Weights of a small mixture-of-experts language model, trained from scratch on English Wikipedia.
Training: a variant of SOAP for the experts, 276M tokens, 4417 steps.
Below are experts of layer 7 (counted from 0) of a mixture-of-experts language model. Rows are named router (the router's row for the expert) and show model dimensions 0-111. Each number is 128 + 24 x the weight over its row's rms, rounded and kept within 0 to 255. Numbers have three digits each.
After each expert's rows: a language model's description of what the expert responds to. This comes from a sample of Wikipedia text that the model never trained on.

# expert 27
router:106116160181114112138129095126133107074133150118133135107153171121165113156151142117122130134112113117119123085135121112142105115112121128133118145120129096115146146149163107134120124107138142114113144098118175143120149134127152129071129105171106138118113170157136160109141148094145113156127167134151088127142093106146134119174132098112
It responds to: Slavic and Germanic names. Pieces of Slavic, German and other European names and places in sports tables, such as -ić, -kov, č, von, Klagen-f-urt.

# expert 43
router:140154103130111088131125112157112105114120095097186099141157116154169107133090139139149113161143115094120091160105152134103155131131115081139144124125110135166151123146126167111138142157133144096121156143122137128149149105168177105147155142133132113111116181160087154165147104103119140111112131045099143143125164157146130117088167089093
It responds to: Vowel-initial letters. Single word-start letters, especially vowels and H, N, such as e-ar, e-ating, e-ggs, H-BO, Al-ong, initials like C. E.

# expert 40
router:107129115149108129128150145121134119138122124130121159161092106118082154137111126100122153128184123117089158140110151112138044122113128134087149091100126106130177131094142157175119087176078111100113095159140099055134151096099115127139138128112139147112133135137129128114170130094141154168119126138137082154174136128132148155168118160126
It responds to: Section headings and labels. Heading words and infobox or list labels like ==Plot==, Episode, Length, Coordinates, plus numbered-list periods and year digits.

# expert 17
router:102112101119112141128155099140086130143083113133130115160117161078120087130122161118168162147127142154134135131112114162134141144186127135146135098140095095125143170114134113141163149135189172120096145105110137150132124099156102110113104131115091130108139149120114113149131125142113074122116087122151086159150134115184123112133138163144
It responds to: Brackets and dashes in stats. Opening parentheses, en dashes and minus signs between numbers in sports records, year ranges and lists, e.g. 23–5 (.821), (2012–2016).

# expert 18
router:095135142163134149140128125144148139151107114089111108131125113130130145086124143091124156113097065166119162116108178141141128105112158118141120138075155110149122122129174123086122102125092125124159111121137124118077115120069134132157123145124117168128107132158170098085155149167169139129154132148126134160118096104091164153163109114160
It responds to: Surname endings. Final pieces of personal names, often South Asian, Slavic or English surnames: -son, -ić, -raj, -i, Smith, Jones.

# expert 7
router:152153101151127162176109094109104133134111132116100133148141101121152112141171148119147145153140117105136147149110092106163146116097101140106152129142140117148182113129124127114136151111115168142115174138183100134131130109125113149153109109108152105128128103175153122087090110118080141161170141130145085125092123117116133092114111107152
It responds to: Nationality and -ical adjectives. Nationality and group adjectives and their endings, often after "the" or "of", such as British, Russian, Niger-ian, Meteor-ological, political.

# expert 16
router:146103074120152076135164144117152096134111090117137105155144153136176113167102136176089099118125131169147149114154108108100142148101102133106122122139114134131086125142159106153117150174144130087067110126117134138138152120151131105132167140080157136120192110162103123118154106115174139133129133112127125122093161099121086113147129107133
It responds to: Final digits in numbers. Last digit of years and dates before a closing parenthesis, dash or table bar, as in 1997 (age, 2011–12.

# expert 19
router:114109174070134144155136132106134135137095169102094167141093173125134114112181144163046153127135153146119141159149162126173138122134160150144155137137134131090140103120122179146142115133142128156177112131148099145134101131161080177124142103085114109110144095124112133165096136134122108157115098173125126105091119159169133115168144123135
It responds to: Plural and abstract nouns. Head nouns, often plural or ending in -ation/-ence, such as years, months, success, species, depart-ure, emerg-ence.

# expert 5
router:151088171097136156146156097147137158143120128138134186077100143163112135111150131131105107119068109136143119111130110159150147147153141111139105124106080125138103132109158171155138137133177099160136145152132178108090126118097130158126133153138120132133113114113152149117111186160101095138146091125125124124161097153129149098139185147081
It responds to: Prepositions after verbs. Prepositions after verbs or nouns in narrative and biography prose, mostly of, in, to, from, against, during, e.g. departed from, transferred to.

# expert 23
router:093126108095166125100130130141117137148114128157118148103138136159135064117107150126162137163153146149176136087104136144154161100121101149081080152135150132126116163133154070113122116125149152104088128124176162119092155117137092147077109110104108159094142153072145095107108119129151101121132115151182073184166170181105123164126117142135
It responds to: Mid-word syllables. Inner consonant-vowel pieces of longer words and names, often French or Latin, such as Ac-ad-émie, C-el-estine, Col-on-el, synch-ron-izing.

# expert 44
router:114174150145092118128118123112132108125129117139074123145162164111133144136116103111142099120140133138132082140167075115083119107126127107125115107160127116084151158123141154110091122182093144133141155111130142109140097106083115140135128137125156141151141099122108149099120158141148135178138109116113113152137144107104103145119154157091
It responds to: Infobox field punctuation. Colons, dashes and bars in infobox fields and tables, and labels like Elevation, Coordinates, Succeeded, Phylum, Years: Team.

# expert 11
router:161105127140083112148130144170176142150133140137121107106157131135104082119129134142115099138102171144131093104139092108098100129148138152108165145144149159126132143120124073127126103139120109094169113127111153157107136111169173110112125121140158167132147093118163110121163127133089121113111133136132112142135169154114153150159101111099
It responds to: Given name starts. Opening pieces of personal first names in cast lists, sports tables and credits, such as Jo, Mike, Ad-rian, F-ahadh, K-avin.

# expert 15
router:098169154142144077135162115121136120100166131148144071127112099153161132108117179104098129151154134158092145144173147173156148154143121107141124142099103113157121130093151125117117126117127132140104120120115113110145117125124132121103169153159123133098132166108140125136105100106121098113078184141095148084111097084135162112131092106128
It responds to: After-article word starts. Ordinals and superlatives after "the" or "a", such as first, third, final, largest, plus word-initial p after "the" (p-innacle).

# expert 12
router:134100139110107151131143118105089162145147151103119158137094144085129108118115086135108105112170178117135128131089134141097148133133128119087186153152114147162126086127138133147105131161166143106152132124132107137123150121103138126131094149147162107136113097097070110106099101134176129105145092128158096214097116159105152132112133170088
It responds to: Mid-word ro, particles. Inner word pieces such as ro in petrochemical, groove, approximately, plus verb particles up, out, down, over, back.

# expert 37
router:126169132091153102124118120124156143129092144095164165129115103121094146145124144113057154133129131106150133101090109112166096142085151150130129159156106097117125094157154093108143122073136109111103129126112131170154096096127146136160089135145105091136158157141104151125114090088144114154098110103138149103119144104133151111143108155123
It responds to: Possessive apostrophes and plurals. Apostrophes before possessive s and plural s endings on names and nouns, e.g. ship's, friend's, Claude's, Mexicans, Reds.

# expert 39
router:149090109123095104122120098144107151112116163127149114141172115090123109164107111153093128152108139126135123153132111152120155120149099127097131126139127138129131135106071173108165146102173118148167141079134131142162102115163148118082168109138150133159084131085091124110110145180117118138131171099102079148149127141113154116122080104128
It responds to: Latinate word prefixes. Opening pieces of Latinate words after articles or prepositions, such as res-igned, ad-ults, aut-onomous, com-merce, Sc-reenplay.

# expert 30
router:146067116077148126153143156112129123145118108123133103117106133133139130137161094125088115148116144115136109118083125135118113093095149124137131123137141125157159100114142108090108119089101106136170083112151186105134136136168155088123129149127159141107152144133163190121130132121134126101157113135110178162169150076082162146128163105123
It responds to: Mid-word English fragments. Word pieces inside ordinary English words and names, like bl-, e, writ-, corner-, -ing, often in music and sports text.

# expert 33
router:147142105103145125100135124129148102142126103081079092137144083111142146147125081135106098104119121148083125117105126110131095108132148114142124102116116164165128133114101091141132139116141159101110138102121116128155086153085106118096126117101091148109140164141195163127137098189161126124128143113149090154121124137103134127169138103165
It responds to: Table line breaks. Line breaks ending markdown table rows, plus table separator rows like |---|---| in election, sports and discography tables.

# expert 1
router:111129121134102173142159123116112152095141113126178143133131123129114108116136121121112122124150087098106125139086154134140132157125084155127158131121132154130166143082093141084132170115106142129117102127114139159078156103115122147149123119160128103174112171112104155122139167145094091109092149101130122170141074159201152150110135136155
It responds to: Space before dates/numbers. Space tokens after month names, commas or "in" that precede day numbers or years, as in August 26, July 8, 2010.

# expert 26
router:134132167152123120090119090118141138118109094135106114127144168093113132146128156127134126118120092111108122136119105126149123162155112106088142136170131143105137130140122162147134141098095157151125128143103128138136107156114128078168151152171128148145128146120132127095077119119084098124094140099101069149140099138130151128150127117146
It responds to: Hyphens and taxonomy lists. Hyphens and line breaks in chemical names and lists, especially taxonomy entries like - Suborder, Phylum, Clade, Family.

# expert 28
router:167140135145099146132096090092118145133142178139152126154072142127121092132116116125120097141125181119098111108167142161122113139161154133150140108138113106142127143115153075132114134130188126035109129123140108161114124129148110097133133096110190175138106167159125138144154094133120105090108117137129101112106128186129107127130123153173
It responds to: Mid-word pieces in reviews. Word-internal pieces like or in sorrow and sorcery, and prefixes pro, en, man, tri, often in music or game reviews.

# expert 42
router:145120109153099141115130125154142128143103091134110118089123122178134107137145160156112113139160064098116174142109116127091138134129115176102087109112091167125109140106127138163111130108096127105087128142109096096118153120163129113154085088111140113121155119162120139108153085125140155123086081140122099158167122121124077117144112104121
It responds to: Sentence-ending periods. Periods closing sentences or abbreviations and initials, including ")." and ".\"", such as S.O.D., D. N., Carolina.

# expert 0
router:082150131117149108125106138187137161115121091141107114132123090100132092110104115158127133085162131086156117114172150134072162099090120138115119102112116110131128122143086105167103157093138112134097154127135106138127116101129155102184119116104150052155077129122155092115101115153110139128087153109125156152109134113149137122121162084139
It responds to: Uppercase abbreviation pieces. Capital-letter pieces inside acronyms and codes, often in parentheses, such as (ARVN), (CN), UPN, KSDT, IRQ.

# expert 38
router:106091117156146121160167143127115084123119096142166110121144125121098136141176094091156122101171121099141137110124140148160160101154136105130106159078149078131123108096151155144128116117097155124087122152109119123126166152125155108119139159101120107104149120130163110131146153167109111128112120119106106128129105133085116116096153156079
It responds to: US places and leagues. The, at, of and pipes before US place or league names in sports text, plus pieces like York, Angeles, Carolina.

# expert 9
router:132146134104108213134154106162126118122135123109160154168143121120116150140170136148151150121182118122126165163134143190141158153116110155138136139145114105102104099124118183140087148132135117119097128102086111131090138129101114129152107129162143100101117095155080131109138133188148114090089108114128144149158137160147156131121118157129
It responds to: Time-phrase openers. Sentence-initial or clause-initial temporal prepositions before dates or years, such as In, During, Since, until, As of, by 1877.

# expert 47
router:126109086150145132120110108098161145118135161144160113123086116146167128148143111128138116093130093104107121099130127128121091121101160130144123134084113091143116136105110158157118112145116137144170127132071118123174145154152082104118079075125124146139119083096175082115148120081134138149134150161150105118100106089141118164122128090138
It responds to: Section headings and tables. Wiki heading markers (==, ===, ====), blank-line breaks before headings, and markdown table divider rows like |---|---|.

# expert 6
router:109162167142145128107106150096170128093121132133087132157119114159132130135080164144123165163147100121159127140153152113110178098086132117091173165159175153098139134087114096121123110123113143079114116122137111104079115107138164132161074152157120141131129111116133123159145111061110136069145151103125126122141110166142154176125095126135
It responds to: Capitalized line-initial letters. Single capital letters or short capital pieces opening a line or quote, often names after headings: R(obert), S(wedish), Z(deněk).

# expert 34
router:125143111179176152126098147158104115108116154106115158124083135123129172133114171152140118134126163165091104117141164129134141112113126128095103094101123116125174115111135125079112120143129078098124123124158137153070131106166129132122121144115130146130164157135134164131131080134117087111094115140140154169137103139125098099146121070095
It responds to: Leading digits of numbers. First digits of years, dates, scores and counts, mostly 1 and 2, as in 1776, 2014, 12–8.

# expert 31
router:166119142119146118089107113101122140116160116157139135153116118070150111128155148137129127090127138137128176127154145178094150132125098123135121138136139171144146126104129117072128093148109124120130150052149136145078117135103118166094111099108131132146102115165138107180110126132189109126158157116109158133140100097100160149168161118144
It responds to: Existential there. The word "there" or "There" in prose, often after However or While, plus assorted nouns such as test, plan, bomb, February.

# expert 13
router:141065115158098129130116126113117151091125165121129135109158120155125135111113119118155132116100141150172164170147108166090154140135102098119095158119120174150118158128119167157132100138120170114130123169117112092158081148146129169136139137171131109075094135110129148131110158087140132126131131117116145138094124101128111149164100159116
It responds to: Word-initial letter fragments. Short opening fragments of split lowercase words, usually one or two letters like h, t, st, sc, e.g. h-ipped, t-averns, sc-ale.

# expert 36
router:127089159126143084132119139150145123126129200112095127107122151137127107115141122127096135150122152122120150102080150138147127103093133142118159100126088129084139100101135146126135105145147085150126133099121098127113112118135084157158122162099103130131129098156129110090142167118122152088123136135125113097098113148138137099139142127126
It responds to: Institution and place nouns. Head nouns for organizations and places after the or a state name: University, Court, Department, House, School, County, village.

# expert 8
router:156131092125121135083119118084110145121153154139116172177118135108128146147143126103146117169162109085131150109120133128144158119104109131129157110098132145123109131124151124132093110113184114151115180073153138131120164149130140108151138136193126166134140109140118139120128109152102107131138137150160127134099099188105130096123138185139
It responds to: Capitalized word starts. Word-initial pieces like In, For, Con, En, The at the start of names or titles, as in Forbes, Inspectorate, Forum.

# expert 46
router:140100150138170117111137171179111116153088133130121105083111188129121099131124103118113149137149125137179128165128155116093104117129157165125070100153147122107075134126096153137133141165140141136158103154129167102179144139144080140157107149124170149110095081131158134094101097141129164136131119111097132130142096069124100133129134134151
It responds to: Past participles and verbs. Passive participles and verb endings after was/were/to, such as based, located, released, ceded, elected.

# expert 4
router:091151095093123130116178111134141145166107138113157169151124127082141123127122157102175147093112126137183152120105154129122108133176107136141124141149154137122105130138083105154164137122152102104086119108134111163111141150136093105150121113141092112123144131146159120175100096098156134079103140107168115103138175125162095119139112130122
It responds to: Opening brackets and quotes. Opening parentheses, quotes, brackets and LaTeX braces, especially the parenthesis after a name in biography openings, as in "Name (born".

# expert 3
router:138115140133125113084111115124141112115184101082130149119171131135132181127151136123104165189110118123136149161126137157117144109126109165158096102091120136133138180162144117126143121056093165161113146121133111131132171129111121095126134129157173114164130124133132167140148109111075125132125168106092143160153092120151140153168136115118
It responds to: Word-initial single letters. Single-letter word starts, capital or lower-case, in infobox fields, sports tables and prose, such as F-uel, W-idth, g-astrointestinal, f-ight.

# expert 32
router:157110142145149151154110144102103140111146099138200122177098084135160083121133144129129139171155132167111168138148126177118110147137140104113076101104124087139145116121106158116137125137084123133118155153135119176115097155166157121119129155106136107128127140145173139167141111155153116137126114144146157130113084106135127132132144152151
It responds to: Inner year digits. Middle digits of years right after 19 or 20, as in 2020, 1949, 2015, plus adjectives like high, low, heavy.

# expert 20
router:177066180129164127137090138132134143156142145178178112099048132118091095107130129125101143123147131137104133155141143135127083145113186139121137152087126113113120116108169159148101121097169138136110152124114113136115107107111112109126091167087116109127153110140136124162125122141168133147128121146107155120123158145102112135144149147098
It responds to: Sports and election nouns. Nouns in football match and election reports, such as Cup, match, victory, goal, loan, line-up, season, votes.

# expert 41
router:097150109149123131153154139122177116122155171133165113114165122122126152082114105152121137136161131148105150190150159133193113108147132110094120103150147129167119109151126152101157148095172125151129107138150103117125156126083105162148125112117125164122138141081147146113155115184102140133149106129133134108119108107118134139156131134126
It responds to: Auxiliary and linking verbs. Forms of be and have after subjects or modals, such as was, is, were, been, has, in encyclopedic statements like it was.

# expert 22
router:108122100129130152125129139164115116147132143134128085141088114135135131173152165108126130110106159139124142128131157113161109161126131116096119196147141127133148130117143099113142126130136151126134124131102122116110082116131117097130107120127136129095148149097059117139168177115096127140136132111106163082136135107113129134120176132127
It responds to: Japanese romanized names. Syllable pieces inside romanized Japanese names and titles near kana or kanji, such as -ashi, -uki, ō, Tak-.

# expert 10
router:189146104137173151133097116123130118125134175082136093115127109089105103109146114141162125158166134118096142123141134108130111150116139120135118163114120112095150124104108099120088134155098102112139128133135105125117105189109154152124102080150135130138153132151140141103090153150186099110145146141149097136128147089123117132099142120161
It responds to: Table numeric cells. Spaces, digits and pipes inside statistics and election tables, such as vote totals, percentages, swing values and scores.

# expert 29
router:133102106095166189140147135129145135126094114126154109142138132097134147093124131106123105125117125153098149150092150126122113133103136131092083157102095074105160133121134106153078174105124102157160143098107111143118144119081130093117102073173144109148182129156113176123161152119087127133162166102129099149116144129128128101083090081163
It responds to: Row-start table numbers. Spaces and pipes at the start of table cells, just before numeric values such as ranks, counts and vote totals.

# expert 2
router:127090127177122110154120165086157142122130145120164109132146110101119160132094078139128128142124104095146144092148116090083132154126127125137132136103134137160164129100126121122130142131167135108150130118144159110142107145152114118083183157141117129125100166138120150150150132115145144112154143151067120134066145141157123140132120157117
It responds to: Th- and word-piece starts. Word-initial pieces, especially Th/th (Though, Throat, thirteen), plus mid-word pieces like at, op, if and year digits.

# expert 24
router:129152134167133101142127149082128066143180118165127111107154153126123147116136130170102114113077106102101086104119133155122147132151154101133122118122126153112096113093128164087116131118143097144147091121125155111100142131094125150167149157138171155169113133134133105105160125168129111126149082135154137119109133133148118128142170173131
It responds to: Role-linking function words. Words naming or classing something, especially as, became, named, called, considered, as in "installed himself as President" or "dubbed as".

# expert 14
router:139083149154124162109121154109153133095137133132101164104105108124116106059156143150153129121125147117153113086156134140132083106133154067101156092159157147126121121135114152093144113105117110113171100124135098120120126118143127118137122105120130141130125091156099171152149137184146148098113110176159164137103137190142137101104116133136
It responds to: Clause connectives and pronouns. Relative pronouns, conjunctions and subject pronouns linking clauses in prose, such as who, that, and, but, they, because.

# expert 25
router:136079087089157094134146171122150124135123165137161133123132119162152168102138122136111133122153134123137120143138139098103086153123160116146139112112132112106121111138155128156151110104137093155093136151122139117126139170100104108077112145104100113116121186121163101151162139112132147119156155136141137115112133144123155099153112111121
It responds to: Table cells and sports terms. Pipe and equals separators in stats legends and tables, plus competition words like Cup, Championship, League, Racing, as in AB = At bats.

# expert 35
router:100088139136144149136143119126140109123156104154164122096125128140164151129105092080137168123089135109152158106171139113143149130148127107121148127143118144083100156142091103140118096119128105126108139117116146162090102121099133133114152139142159133114128152156133160139104109153126143092116113141159132115138153120120106141092126163169
It responds to: Commas and separators. Commas, semicolons, closing brackets with commas, and table pipe separators ending clauses or cells, such as "),", ",", "|".

# expert 45
router:121116127172118159125131146126126122121164110108126157142120101119168098129129110102157122134159107118138107107120125143137168120083089098150137100155148064139124097132153165135142153094143126106134144138173073111196093147105145147117143139085107119121098105186159071146136168126078117098148122136110136118096113154135131134095135117126
It responds to: Geographic names. Place and nationality words in proper names, such as North, South, York, American, British, England, China, often after the or of.

# expert 21
router:171122117105200112157168138115099162139194093161149093133132196083109112126166106106113129148106110161136112124112146131149096121165135152143147163109148108106109143125146150130113172136152106145127156114163127157157120111114131139090095138122113108107109090086114092149122127161152153128137154116136108110144167125150154138098111156117
It responds to: Mid-word Latinate stems. Inner or opening stem pieces of long Latinate words before suffixes like -ated or -ation, e.g. accel-er-ate, incapac-it-ated, antic-ip-ation.